Weights of a small mixture-of-experts language model, trained from scratch on English Wikipedia.
Size: 11 layers, width 224, vocabulary 8192, 55.1M parameters.
Experts: 32 experts in each of 8 layers, 1 pick a token, a softmax router.
Training: 807M tokens, 3414 steps.
Below are experts of layer 7 (counted from 0) of a mixture-of-experts language model. Rows are named gate (a neuron's input weights, with its number), up (a neuron's input weights, with its number) and show model dimensions 0-223. Each number is 128 + 24 x the weight over its row's rms, rounded and kept within 0 to 255. Numbers have three digits each.
Before each expert's rows: "gets" lists some tokens that make up at least twice as much of what it gets as of all text. This comes from a sample of Wikipedia text that the model never trained on. Tokens count by the router's weight.

# expert 8
gets: " of", " in", " and", " for", " de", " at"
gate0:172112151182148154158136106136131128125138119151114121111096179088106147094116128144132133116162142123126158172115140107176157080130121125156123095122150101125146150108132084136168113151116128157101119100105163084143160117133132116091144106085169120141121148101115122088116116128117102137093102127151153098126183142098111149125160161104133130120127097135112142133117134122132073079129130140148144103180135103167128158154066145123159157164109117099165147109105106165134109142114120158160114087126101107126148135160146117084148187128180120177113100130132095141144142128164134132157128118136115132106095119114098115123128141174122107118142162126128132150101110114101158139136
up0:131129108134155130161148098114131099143108143146105112141135152132138132134121134132110143126148168077161131107141187109126108085111113138157096134127094119109107134141114110150128116153113127129089115092121115115112131111144145135134128086123144109147117163090062148150139076141125109123099098160197079090123131133104123132147132128152136125162097122119161140120125151114141145127123114117139135090154118124148095118102107165134134181080143117128160087163084094151155077119122122115165119134094129147165118114132132099123157142112114126130093090159134096108127145120163079133170087117157098167127141142141129142076100123148128152135073164158163078154099122142147157166115
gate1:099169141161137105154120174117138120096130127133128143140139111134175158108107116139143141179174111101145140137131139155083152092087138121111134157142122106142096133101137150162128141118137127119090126124149146171105105154117109111179158180136173138070132125165147114164175141101174126130134167149154115136137154120075170146147168177169147109160114136141150165145133170178103108149148101151108116146124129131117093142133115145120099130071120120150116104126134101095107138127109133094133159170128144149174114130114132138134129131131114119148090134156120125134150150147092118142097132126140109119129136168158094141112140106187112167125122113160123128111109176088127107109153
up1:082137133108152141170087173101127115091141121165082159103116117109156144135145130157114136137125082162110136132145174156117109105117126096127172148147130082160140101144152172175166158150154105086123125118114155137119112173142126107158094129127137099122154105151157132125125160111147115094141145129093155154104166131103119119135136180162125146100148120135156176143125109125120105168126135159126173162110136133108164141123154167180128080132129161103140140154223119128119116119117140105176134178158156140159111139104142128121140125131153102150108121120119090142130126154106121109132132111090102153114130118112086112128132116135135136160125145140165139109117144150139162132122
gate2:161111133155119122106125155116120158162153131113128123129131146112130070136095128152127150175147146099128110120132146130132153154121122083093146129133118165124141136099135137105138137150109139103117163100120138110120138094107108098115090143129126126111121084148094142108100137129105124130146143116099119158148131142100092142100163113180126170129151152124137149119139129147122139051130124130086130135103144178058117147145121175159086128139110082132155180097122149153073170178117093138097111135111163170089132075134125087125107133105150118157136138102123167183151106144155180153142137145152115162109120102116086111124119119152133123129137126079146136119124143146167139130127
up2:120151125129117081122160101124110105088128125135124111132110111124091140147178113116119133111104101142076163127130122114112115050136170143159152117134134144124115109121150103161084154102117130138138126120157159142158090129134134161122104143137174129132137155113103114149142158142153148079130124123099117115105114125167130111083087113146081138102079170141130133140126161097130150155121159121159112133140142136187107122135133159169161079132149076134142131177094147158155134119120124133111125152143094130118080165142121136161139125162108150134109127111106147116107115136142142120194121120143146082142086169180156107144114132122096108144133123140158164123125139132082105117176
gate3:135109121108189157175132146146103136119122167119146098134099159099146108107136110148139133132179141107107126171140125101160081107114172107114134140093133117116134120152170145140089086138171134125092160152107152117145140111109098139120114117158102151116115111144130106114131106124121118152119124090118142141155099083164124162173172134108168091154127155125097156147122140118130092133127139163170135147143132177108129089165098166127117151145153149128118129119081143125159127176125160137140142124133082148146120129142097112134098141093125133166118116120139098145088106127146100103134088200173137128110153082110130109157151136120102160163142145105143152157120112105125131172141
up3:119094127134124114082126121101132147118114127129111128142180105141142169042128145074114083097130132123094116113090102141154159136111071095108091098120111150118141139145123144123135161172121151138127129112118078153123155105149109142130141160128137125115128117130126112091118102108161129114118158167143122172118172122170143125120114149132130157121115112146147141094119157155074156091160125121134102102138107146176114135155107097155135137128144104106181106149131120106098108100146158154118123094153130119157126127130082122128146083142121099152159166109159172106133137106132151080097145125125128154170115151157125137127108125113157112114108140149159149126113104171125181082098
gate4:114080104113093151089105156129095133142092116107122133112111107139066053113152101166129188098076150119091098145131152140144101165141100119137131174139131115181171137098133123165139130145152109114098124162065143141151144142150125161145141133141110094136136129144102155127121106127121121131126151104094149172150103148081146088104147148084114125152129120118093102120120147142148137115141126128151171104087128137151132118123127124117124164166120121120134127085135114107098122138103112141153133149187136127102120118115141128091128140110084122123107092141121163174138135117134129072116111145131127127151137128144117139145150131118180115180091093142157085096119138140126154115132
up4:161111095142112143107132172176097093159113116128103120086158158138119128084150099156090152138119122129104119140129143103170125170125076113128156163114126137156137156119143175084155094132126139118139152140101126134139129136174164152137113124155146086151142161136173139112083144178103135120105168144128094130115130169121104129104153119094135165123150147119154120129134182106139127080130128139156110108160101131146110154108123170138098137147114129101140143112149102105102123114153132171158142144196118127098151051132155136092129184085114150115129119142108136159134104142113144120099153128101120126134095127101130105149105086137151145146118122122138118106107116140153161161122
gate5:104118100118139129075125070121150126120135136122161170117147124162116136117103150131162127116160178100148150128127110112116097124156143134154190137157098104149136157121147123110115117129166139144127114108186089163130119124122109111172087151109111101128097153161133110163185140094123138109181101133141084128094107093109127092143150120148122080095103092150133155121160138166137116117136107144179113118095113135148139135115124145121127135102113141160110152096085138105131099164113117147143085114158121131122135140145188088106131133145118123080145063100116115161139140133105107110117130134144141170120105116116136113100104136089099134097071120146104121142140109133136129126093
up5:128111096130083109118146167099146121135160142094135168096149077099124133130131135130092118106138154147099103114151144135134154126123147144169112117097098135109115136137154136116140122094097100159136110103113171110087104176071128131164106150150119158127105123104097157127181096110164130123115098103106102057150152117129148156105152131114125081183117115065131101181133152096086154112143110136148124093100128141146099161147127133126106173097183128114153146094126144099167119116087125114128108113124135136163122119130141127086125142095118135112085104138116125111131117125155175126124138158117139124107102134138125148107101127099088099132105093152124103139126123131130134183128
gate6:109148150130121114096131072118088139121145126128162146112150072133071142108126155174120090129147126133144136151104145156099103139128109153125135122120120153107080123167111122112119177114122146165109103149112147119087086162164128129122152072168109088110121113104076117130119139138178079158119123091159088120129147169127113168100106142126136144151121100133167130152129113153143106144111138098153113097138088146164110159111115118142134089171111161151159154155144136166147122101167147119132139141156089123122113118128130115106134177106133120121138136139104097106123093108152093143150112166113122067124137091105094121109141111132141142128137131112126187120114135165102120150106
up6:140141108119120146136137097139104130175113111099145110168130115117086167114120145155089129136090122149135143141127129114150151138131154106095130141117157094127112153110179107143119119181111112123119141113175110153129059132131170125104125188159117127108141125121125116139175129129177143141144088143114123129161156122134202143148125155138166106130103141158119143110081123150107131140113139136122125133166166143164093149087146157178129119137181158113144140157151120109150116154103116104172168119113146139169090162133112111152101126149137153145111127158130091153148090124158150144146130070142113123110096180141137182129126122136168134126138112141127123170104156114138119126100
gate7:137128084156100157144120107102087123141105141135146182110127174122120152142166130136125101145140134118112099149074126109081137169091157148154096120142099153102137111139129099125097119118138136166123113149130130153140132120127151131109116137136123132173121182126125112162133075084149092113132134126126130164127120102115145125119083091120131107164151143112170143136116116109131138144128111097144149148119154116117095136135108138082094110126102153090144155169123139138152125115082106159126125106084121106132165151153100091160137146139130055149126130126125077119080116130143116145093129101076149141132159127101084099145109133138110166108098175146194137156134121108082139131130
up7:143149113121152123160144121114154131113153135086102098087112120079166153120118124133154158166062085111161162118134140146160150090101161153102189142098106158118113138152114152151086100124124127110117139141147139127128150160139157082100128098139151085129128149101110108154107127122137140160157155113127135152114102109137157142135120140111127135132148144105130143115151148195138139109149123110128142130114115089130130113129119172099157123131137142171128056112162134135134135103123123142116075127117100135093099163166151155132128131125115089123112171081099163109174141124126126127175132161172106121080136148151134137135168160111132131143135143151088116169132151161142117126091
gate8:089124182151116153127105121114111160189115121115121146097128145128092116160088121183134104082124186140142122111124117143139165087117114127096140154101146145103111161121121124180143119132140133105136081101106124116123122129139160144094124116105117139140141113157121136123173106117101079110120136158130171185138135112104142115126161144146158119115145097111124148139107142155139117107087142141152067139111114151113116143115113152104132137147096115143166118152090162158113169141098149136146149113184118097115169146095113111135116125117106110122144162136108149099167166160092164124112107147123158113163152091089112105150157114108132080099094138154131133128159167134105104145111
up8:124118147086163153120075083148108165161086133093149119094130118152112148148116145140117133062089164116114086122128103145109141147126111093156145127133123142082095121146121100148131135101137143163133140126152129114156102116131142178137101121132132142110176090116130123111192086119123116185117139124116152140174154095146108095142131109087160128134154134118125088162107127199132115114099158106116107137116114174119146180123122116108158173103099110138145141122092135121147151134147150151153122111144115142140175110056104119115121150164102136148116148150144106077154170143134123121103118144107149117137126140135144125096134135133159135113123129155138157138153161135145096127105
gate9:098136068118122136122114113151102118114108123137130167120134119129092107158135158136170108133149135129158134168122109132148123132128170154124138142147148159061087100117123145141160131137118164181085114116147120093082126140124186095149096150132099116134162118183128156110145161149152128151135180135165122149190082117130139147149126132113136127143118080103143172113117175133112151100094116137129142081139122124150096140163155145125138154137119140166142143091135106164111107092147109142095157167145117142151129179121125126142119136101095112143166128075109149153118104132124134105123144119131111103168134133128118151129110093141119111131142147151169165127105129108168084121172
up9:107097147158142128159146110121128096123136129112086127158120121160133132156114109132119124130107154107121156122140050161176094125128194161128127133119164156150074113117134135142155134097131102135131131150152172124090131129129163108126131086142091099155156130145140133119142177100144104179177156148132126101204114109111149118137131093125160107093121125113124128131127126125105133122131146111116122126123144131125116140159146137120132103113133112095100120098121116130089138185138139127078100158141118166123115101152105125139092143112128158109135096176113151139149105160128159098139139116103090115068083147130124148153182107142143061107146089119143138159109156140154114125113

# expert 0
gets: " co", "co", " Co", " te", "so", "er"
gate1:120133100131129180142123179168114169115142101131139135138119159138148119170134133085113106108131092118148125125088162139091122128135117152164135165135096124102134134153129137131110128154107085171145143097158074166143155148112177146155115127132143124166121130118158113096092107152100186136100130145131105124079096133120102101128153140136122151104131068103147162123158194084121162119131127130142121127150100135117118137152111120144142134133183135077159149108121135099142131118116151132143137136115132142151105128095094080133116126113140090174089085144074150163101156144130137084142156114127132122145129114121125144117143142104114100166168147118115131094142122080146131165131
up1:120139123120134161143118178165124133164145161129167129150129094126147161097127091120107088146135110154146091149122110131129147103146129099129120162110076165148110167140161083134116113151145115146125153126096121095130115107102108087177135099132133130117095122112106173160147121150130111116105149102140135133123116113188143118103095109120103113100132096129145108101143103121082120111151122108175146160077111115144112124130195129111113142126140116119134097116140127138137114075158121137109098149106116123146126148113132121146108163110089090132078111127135116170154129111124151147109148175119131118132106116152124086202144139166179149163124123143110128090102119178177102146146
gate2:171128116113141157120147144097145154144154140124114164125103104126099120134151114103101127092115148091139114151134124151142118129098133101116140138155139122115118119173094107068138157072124114150114156121136106168120096126141104196117111145139194122111116163201147099161093124133120124114131163127121108129109132165165124166132099155123100143157133162149132145112121089129101122172086143151108111105137146134116115124151171126138129139134165161126116113129135113154150136093071143097153122102089153169136179140113118138131132101115128133128124105120129145139147132127158134145115183085129150169169082101129129117118123134108144159083061107154148135150111149125098146108155
up2:136085114143112159166139082084132112106089103133125107128131164157127128130141157107152105112120134120115157120109141129087127099093122117136152108103183174169149143077116155141099170095109117131136115087109121110177102127127120152139069113116109164088137116143110098101118133137115108137130153103149129130165130101166131163108117149120136171140117129113084105113112090103125125158129169161171100127139116155169085101126121168148075123150120142110157139114140155070104136113129126151147114167092138154137139112122138075100154136123144113116130130139122079143141125089126125114109168108098116176152102121129143140138178128086135112110125154159164089131124143125115153144135
gate3:148107138163128167144086114104132159120169181124126127127143123091142106144117175146121175144157121138120105100134144107151137132133121100112142118119141070078122133144138123094112125148158131165168107117117166130124111148130123108085113141138132131099132132133138163151092109126116129132086113098122173117187097131095103076146133127094111081124119108117139107119133115093107130122168116104168126113137122140140106135113093117143121131158109115142075125137113090121170099104135107117163144064124107138151104157120139121153119108131126104187152074125103089131141136131145092141109112161098131127160164131108148119180121102148148086103139108090149115130166105128173146080099
up3:140125154108143132094131120130185136140147161094132136151132096109114127140123130142118122090088125152147100122140116092086142095117139133124133115133146115116118141116159134097130136144174153127154098109159167106123091136131169147148138104106078152157126154111160138170086110111133137154095137132126155141180105121111114113148172103072075134130132092147105144096138136100096145097148080074148079143127134174131111122132124156112135136158145137139118095143148115138136140166134084146120156077130129105132110163139152111140118155123158079149176109128124081144091123137102113136088106149097125171136185112117163120156090122142127108137142135148129084122135095121165170138120
gate4:123069118104148120121143165103137120165115111100144106070118129124134127111146135124130130084130131115163166114150161087142118141150153141180139158125145131094149071163154147111139102178136107143154162155095107063133103133119103147118128128128097137160113129103125096143095126131113127110124148127142136158139123114115107142127117118136120124141160128127113149130125147184149136127171110133088105094125099155143123141128127189159137141163132138134110133133111152120079118104099128092173101087103136134173077136081144129110170144105138112116103127115132138166139158116157109150127139185179123092129143157116112164112136127136101089195174144137127159113135122108155128151137
up4:140138063125102140101093097118134138077136146139104156163082075112138149142114104118159131177121127115132101183119134148143156125115083130116103144148144141138101102117147100134129187144115119177082102110108129130168164112120138192067132146095091121129099105114087160120128127119120100141132111166137121134120125107094115117141096150099098114124073123155123094146147113151151106102087165123122105162118142130152101104156152109116114122138106124153125150098133115121157099130118096148125140153135135143123171143112155080134125108144078135144132144114153144136131120126119161149144104071118136127149142130100166092108072164107139153111128142129147079139149125126115140128146
gate5:151121110160123125162109116136144107141052117133141138127083092128138113164162159166115146113170172154125109105111143157106093114164137103141127191149123126138104150110107094083092139098143124143165130162113191150097095131132127188120108102102123088096136104164102096081078130123149152146135116101149129149111099116131083137155118105091144101131147124151101154135130102149103093142184129122147138090148122147144129127142131110128115139134157084102094121092139117164137123108080126138138130154147130164151104114148121139138109179146124117153133118137138106176130127081116114143118137151151142139146168119103107135134098139171172099097141115119139131144119121115140133113124
up5:081131156119104146048140130114105153128116199120162124123114150115144101113091147151130154109090097104089167121130098106080113137116140130122126095147114106131121130187160168157141088118162106117134124090152140087136135132155123102114134133161139103170131101120134145133146117100119101161119119156148129116123137115146132130142162131117124123144125087090157118117128141118159178123100132102122112104114128143147105161169153148144113120096098171177146102114117162141129134140137091136159107085137129168089117118137097130128133124118114145139125095105125116124122163135135165097148118153085127074083115142112122117118129100146117123128068129126201084103109144140153154112109
gate6:114104105133109099137145149135125171088113138141128140127111139117127146138113149108094147108120142065121124084125173132089152160113113122103119197112111155145122120134155165114053200138096143098137125144121115152139101137147162121128149143149149152153112124102141172107102123148133108167138117106126151084145104105114126118104162166134164060153078142148109157160180158130097110120133093149102120141170097116112130102137102106123154127117123142115125129122123137112106133153121110156116139108176145147138142085122131091124098143130088156110103080157126126105160104152153143128187144153120127109120152140149143092138138121133101137152103153149129131133161165157141122149104
up6:138115162044158138132158146111112145151137157122137176177162097104097151146155091085122170100126170181121134154154178139096108115137118117122142163144121123128105134136114127155101194129125142133086097114125121130111114160137135121146143182120149182067124126138159086086159093133135134123125135122105145100126109124146108146121149128109133100140130092126096139170135142133146100149152123145126170129099093151103157148130129141151120112138122131131133121126170177110086119144107132129154077110114123156139112127129155127101111133110104143097153108116121095094169146133140132130102120146167132106153105108172104167118163145119154153128118117154148106132164150096094106129120
gate7:128126140108157105124143135136082117147139166120106088173114124152132131090149094093095151108102116130158130080150105097163131128117141137135109119153125130147159098107104089161138130177162137150155151128097128117119109110127119184090139155107117161134102109153127118140096136161113107133129097085131100135140104100141140118112129129129097150081061073129086150143140145131123129091139137103115132133165122117151151119133135114122149159130119103109127184079110103129105097169146156144158093148117150157146134098124102125103140146129097099139143148142079136184175132130145123068141164122116142146146109123129140116145158118123150124116185098104101142121107131165109130191110
up7:171166107110126142123129122103147121154123109153126099083117131105152159162099143130134105132148128096147152104064108110135143169128080112130137122104133160109172111145150170110122097125126117132119130121073106117104172128129118091153095102136131108122120119132137133097124120103176127104182162139114136071108163151198148154132173147132116113137160094128099115115138145136115127109131133101121078148133152129098145147106101137093139123155144145119112135133153143121081142112142095147115135142132093125049151088124186155144114138120144104118122159124141094124087112130138157133151119105133101139092123137104126117138137183068152152139142155117109137154149157124154112096150
gate8:090100144127140166085117113131085157128085128121149162165146135158124141151116134177132118125103136097148118127080161104099156131154127112087137083153109137086126132153115119141128109129164144125110117087157150183152146124119144175123141119105130159092186105158129187141166131139118181168109126123127118119136092124119146119124097128153197143158099146091113168105132090126128113088126152102127128097127127103119100123130137113116122145121058122142125101165128098120148122106120126114136161074115120157072116146129094154111163120130114150134152159113122108104114125133132130150103144135108130119118111128156097173161148118097130133146163118100131112128141174105170149146118
up8:127139153104158148113144154165128156147071097099139122110104156131089137111141116173140102135113185099094117108160153147103107131153130104141126141138119096110109110108130105157095066148159104141114148143131157127161173130096152118160137137108079154122121149142104137139119135147114077124156146114122128138136122141181138152129129099147106110119138124141121188156137148164144104099107139109103109133140191140155115133177133111114106111119160134144105157115126093132109150107154086155101155142058144120132153118095141124131139093122148082158150128134079126160111141082104110147155139132096156159104125128133145139090108170102130158143140122084130111125114081126122171122133
gate9:142112104117144120138075111138120095111133095107119165114184121151102138107119110163140112126138129170092116132069146146122087143103089137148111163172119125143135136117121139162142130093124108170116116117128127129136099105129143106128138133130164106150126116161166072118093124090120149121134144111113091149133126139127177109090122141084136105138131141155162125142152153147124131103125138134144136136165115071072143187074087160130130084133141128123117129122110089164128150113138127113163109097112168112080153145134098109103118145090106100089124093106097129155133098170114128108096135158155123142116124105181124149166126161192136159109131115113128114112147150139119110117103
up9:103140139171170134104109137127148142100093117131106147116155131126192112111108132159176108136161106191120117124146100117104149151110103081127137086121181123129102185141157111144112107121137169118102129068137121118116115152134083116129167154160082128134125134136112119131134150167160142174077186116124123138087149122118138121177108142092135143120070113109124167111158170149142118118117136150104120126115157162116161155116078165100110123136164142137099075129128159118091125079141140119099147107147122117156126138137138131139128155132150105157130095112149165131116102116132115108111147145105136145136148148126131093095128097118113125119129124123161138138111105157137177154114
gate10:144160137157137130120164124129072142148135173106118144151078132149160118151132110109144142145119145116104080127159153136150094138137123133110134175141125140156135118125111129127141120065115140148152114118096141082141091105142122133114123118042100088140102183144129137096153131139146154130140111105155152130125103096134151131174163103121130100148132129081119128149138104120139090129158115116131102110131145151141144088125108168140126126115091130126126083111138150120128089149121159064136168131124135141133174145139097129138123118164108119153109098119142169123153116119157082144114131161149178183137121161119185121119106142126107136109170102151136122172175146091136125111154
up10:147140086167164135156087117121124136139145075148120095159134147081095135137132171098168103113132106147100149139117138140111154148132128163158115079114136116089091117151165130141151162125139098142141114165161111151108142174093126153120128113147131117116116114107119109121118096086144132127151140122168106083112113134125093135066097128128115124165108155186126093133125122147094167108109107125131136117128168123109101137109147126068185142136126104134166149127085109145133139123111085192147135101122166109153108131151141111131129131143164133099185144141087121115140138122105149099112157146146145156147137169124078123156124165087135135140126104107095118132136111138133140120157

# expert 11
gets: "s", " Sp", "k", " Ga", "z", "sp"
gate2:128095123113147171115121111109115163145138125126133110174171094132149156127112104131131138143134128113106124110128087111152145138158085104153126152106105112103120114094082159101119112116163124172133116095145113127141112156113099121120131162117179134119113114163147178163159152128136095101147141074128108139089135147128163125101145114131104113178095139098117158179121100114162161130128114080113104152127137151109118136140131099122129130142097100105067134116108126139090132132111131128099129131104163094149095167141164144098107097103128144104119108133174124138141103137162119131154099111088144149095174098087093138136155171130128141077112153161156148107089166106128102165128
up2:106117097108120115157170154143118176149104095147123087143119139134122103131146097137153109157116107111134128107140117161113164121152151118153159144163104125122154187143117089073094146105166129109121088089111114130141119141130131133122123100125166109124133132102149130184144132123147076122141170134119137111126120149114117138130110115150109055147157109112136079120166128175158141110128151110105119105096103095164136107149110121102142130137114187125154126131122121125105161106144146120135091160157097140149163114178129134181115151120157143146101104137106084144106114138105113136142101109134161146103113158082123168133138089082151086154141126111074163125138110116134146125095
gate3:107093126126123173157135112132110171133093124146167152142142139130123158104122111124108159082134149095134094113133176116168132071120132157130110123105083137122098123151144115152071124120113138119124148156128086149122123112125103162106099130105067128096175166170110132141133143133121099138121137149128122113125108111107168150095159143185158121189111102115125115152135119113162104178168124116115135166129128141100130146104071121101134107097100092139102091124095156162129110144102118092149106134091132151147090150135103159100166098153151068138102148131141131144098119149117135127120141144105151086112132128132147105144099094169139163124156113120115158127132140122127150143100
up3:136144159088102139163149105167125144143150119136141139132129114152152146128116124147128150135180148119097103137135151104157126097153129108123135095095114113152120172108103113138113099125141124083135158131118095158124141136155131161102103105112132101117134162188105134104145164125149149104135132107149100164096122100088139149121136158152089143159140161120126122147109150143173113157127148120129127149120100118128097140133078100134077139153100102156073125144097177127139124111140155119142019160119105144132102117120124124127126120107163145146178151128171128123121078131080100130160128136101113133139152139105146142153138113121109135140110091101139178142109128123143182169094
gate4:133117140124112143108161150118119135117098175132124148114108154139128123141114159123123082102123104092128116140117100145158132142118122076136135108141102094144122122107137099139111189106150082125117163123132126109158150125093126131130133169117146163162121121116125122127159098103141147137135098121122096137136086138142107114137117176109131172132103111142154125108087123086152167137082140149101107098146078117119147145139153103133095109142112135081141109140149122076156123141131145112136138131085146171098141136118162103157102117132144129172128123153107092191129124044145121086098124133143120148121117116084153139152148106112104224153162124118137141091150100137127116113156
up4:150126091101074131097123118176104149129162125104130142109085144179123124119112114137110129109116141129112130124115144131123133133117100118107096128124135153170123114153126106062129147118106102167132180129090096126198113096109142124110131128105097115140121092129128116109110122114107139149118169097092128157129126094112114125073130105150126122158140112144085137154116133102085122180171149105107090126125102122118145116159135153128106114121100165144147129162081104079151106108120186118128118176142149142122120177144125122114124101136145138200101103115147153194150120110137108099149140141138113136138118148129170128135083114139094163160109132145146107119103162149134153148126
gate5:125134113150122134109124137151103122123129115086147157099095130104156148113110141172131128127169155152128113107152141105146110135131090147127110164119133119136150130134125094119171130148141168101118085091106128130089082164154167160074099121108161125137122127133156161101071091126101137152122097143140123096131119122109094109152155128117122131140072143126132155072158125112132124088088090161151150150129079127148119145144107138141140102119146058134090113103139110149131093136133139083138149146119126130128112126146138159172107153139110136100108073103116132121141104194140119111145121204114161098149093123072130105111134124149123128115120100095120125131095127138165141142109
up5:089165164139092142118119121097116099098098147116104103178119129111134099162147107115064128133084099107121147167109148139119173143142109154131100158120132137176168115157085181129113140124101137115131116138136170112150131110113127125125174120108090136103097122106135148155158091086110158120119167147158111135133168096137184124121089111112115123105111131128160091122155130147119132111142112151150090139138117118115121113110112103121126145098147117116127105124129087131149062095135121127135147150118113129126124135135089161105112157132120175115077144123139150147071074116123128120089100123137140153131119110105181122096113107088140152098147151094150132125121110144107102098179
gate6:101174093154100119105139099144185134156148138102113153152178168119135128126102138123093127135131111111140170115110123160154130120133095143135127114130088062175127120132130162130128138135126147142095105116109133142131149142091072129126148138114127104120136141152122115146123154104141144160138168092145150156110119127107122115114124114159097101104121110105081136147181157104104128167159128125113127139104125123172149164114151140154113099120131136118094168107109126093147114100143107121100182122107164156106115137154119096131133096103194110140134082125087180144155110114143106125142152103117130106090173108137134112135127114129136124158127096115102155088070121138090129191113
up6:121142078160148109147111122148118158133142133121090154107100104121140127164123123145112161105120122113059086137134137177096096148124102096122136156148142163118170115110193140130138161179101196128126167137129121146158126109117151108143128134108115131136114099123128128132117136120143106160107129142127141163130152125080091087164148130137122114131109136118150110111106098121141119131147074134125102130126130116112135117175106131149115143134116095123162064177072073122133132124164132114133113150156144127118175146166138112132114132111112097142183203154178110135146119124134118126164132121127096154155142133128169168117098125107108124150129137137132150094107118079143146126121
gate7:094094099133109158144114123132107145146117171108129087122182159181114129147135092139115140169150151116117098111129101156140113148112150094189120129123131183096126101119142087125127122139136116148150101134137131143125138129136130139163111120131134131101117148172117147108115146109133178135161138142127117109117112165144122128142137129101130131125163149121113142114148120079123173169134171081164128158134083122135144161122126132131132148147091111134114108129115110084138170109122137148160134100113106135089161141134109168178134168151121134137122121162147122111084179148128109115138098111147122108117193115160144102099132164152168131103123066193112090132107110147110163099161
up7:177112118133147156143153143092099122127146104155123153104082118144121109163114135102142135112105125135110138145167143103131115100163125170115115111117098100149169141149146153160129144147116133141139130154111147114179134142124159166167137112107168161147117182078129138165145096096093166140101108134148129118106127127096127128117142140149133135098113111120190090136096104176111092107146146114111166099151168088100162089095156126160116092091157136107141187107116135155128111123130109129107130135136126106112127133131168116124135149117153105146147161114086141141180128178106133142157194171112136161145122119102147120159110165104109132140127114123147152120117117125150094136096
gate8:144107151121128133127144143130105135135112139121153102147136114137130126127127139127184129168120086095147109124134099124149132123116154145104141172112148107172116108116112111158142105153102071122106135125113133105154095137152122169165092123151105116112198157129081121104140095135130178127097145140178147087132144116163141126150124140099140172151142136111149089136102191170154148106107118084158128158169125136145071133142107094163179103137118100131131095100132166163146153144126111158151131138120143164139121099120109139121113141123135144106119054116169124121129133174128120145108111122127163114123084147128124101075122124079132159123104122148091121096134146118153113105124
up8:139147139148158110100141095066113120133109128147134100137078110136136127122126138159151129143169097056081132085115101110112159106156161135114125126121124136173135124128164129141107139159130119107087147095119123140139104113161140177142123080161103119112107129125120109115114142160129159133095114162146134091154091092156161113133141159138113180117143134118125088106103163148135128145132079135109127143135146137156097154126128101154158100129133113121091105133130201138131152146144137154090109173149133160135135126126121115090134129138142126095123076093123128118147114161165125109112134094145166091169082129109128144094063119147132162143097082131111136091118138127142146119141
gate9:112140141156138120142092120124119137116082171138125161096057096082140121134115139103099135113171131091104146123073121112123121088125131119133134140159106125102140108131128128134119101141112126130132102143149105134132116092130114130106111091137129103094120090162105183152124126080108112143110119112109128130104131091140084090116116160096052122122134185109134141123141177145181132122108139141176130156102141121148141174107109097110149123162152101151109120092081115153165104100123158134098118094145143138114114107128059148139095118113106150123092115139129129102140103096123075100129148140139106101156116152128114113145133140141125149161125127160121163136072122147126165110129
up9:125107154162113094128084097121123162097131143117113139100126154113107114135084102109110146131125118101141109120091101113143094113188103115113188156142132088107169129099138102147131152127142100126134132149156123132130149122149093108131066102134147079099155144138136162148135127101141118156100124123100184136153140093165142160132121153128104121145162168107109122145112123114182147108108121160177122141134119092147157131141120094126146108142146134157137107124151144156147107089134138140126158084130105111111135113121090107090100140091177131151111109141132153118151066102146098109160149120158120093164114120160069146115130109103096107139132134157141132114095132137112179099100
gate10:135136118126163168150153159113139119160152142114124139129088147134159170106141115126149102113161135149101160141114105096122122130108142138096106115132097094150099103086090130102110168145114130113106132121143115120088169099154136173168158116109116124137131141154129112142108152103088131115105120102081121133108174121136129129110090120122113109152119116117142087126121094117137128104102115162117126101143123086061146182100114086132143103096126110121090096122124145105150106138146136118062128167165122135105139080116138161101102134097121135127133128123096161142125127127109156145106144185149138165136162123161144094157124136139131187142114100051159140083118139131134106123092
up10:123145165099100092111119148159093166098127137154143161104142109120146086136136134168117125169107138123142122102103165105156106147099146130160100148092161131127099126147151175121155105089118181110135135103146112098143098192156116106099083127131102129084109156122118163142119126106130121147156147152144138134127160143149160110150152157116107122109132141156122081108152130132150136139114161111146108130147105173172093120170150164136129171182127126099113111129174128158106159115099140161112103092142155117133110132113141100145102137137180135159140098136129088153128159126184132136127167145114147120134155143153113111094145142132107148134128129170113106157169126103093130094155
gate11:100104132096154138107113133109109172094101138095082134115188106094136091117141114101112164130109150159109124103149131112166116097109099181157165105130165129110141118133089148119101157163075108152088105114115130157115098099157141096092087148156115077140126125095122121111124111148160111114112098109130149171126125149154145120115084104095156125108111122136099133109130119117093110132162115120155105124135124153135161117158132138172120152125107095123163151105145132121141143139113138101127152098091134095152143114128106117106111109169091068145146121163135107108155116120129133086124172108152173128106142143163139089138124163099090124126134137093134113139145156101117068113136
up11:093153142131120146131138143131173145117105103147155116121119112126152089117099121098164082130108184147173176165112156132129115095125134107141088104143125118110134115107109130097138115148117108127089153115148107160119094135123107094116193128131131140142148116089144142122120157094158121094130135148139172128121123123117174125167147136086141125142165097132154196161113124136121111156156152113110149089153113134151116138122113119179116125105102067121127094144129121137143120102100096121167169183136117094165106136104130096145126156118098139091144131097160127110165113155159076152124161145156128113137149132126150157153178125106134123121111083094104141108163142153148145135128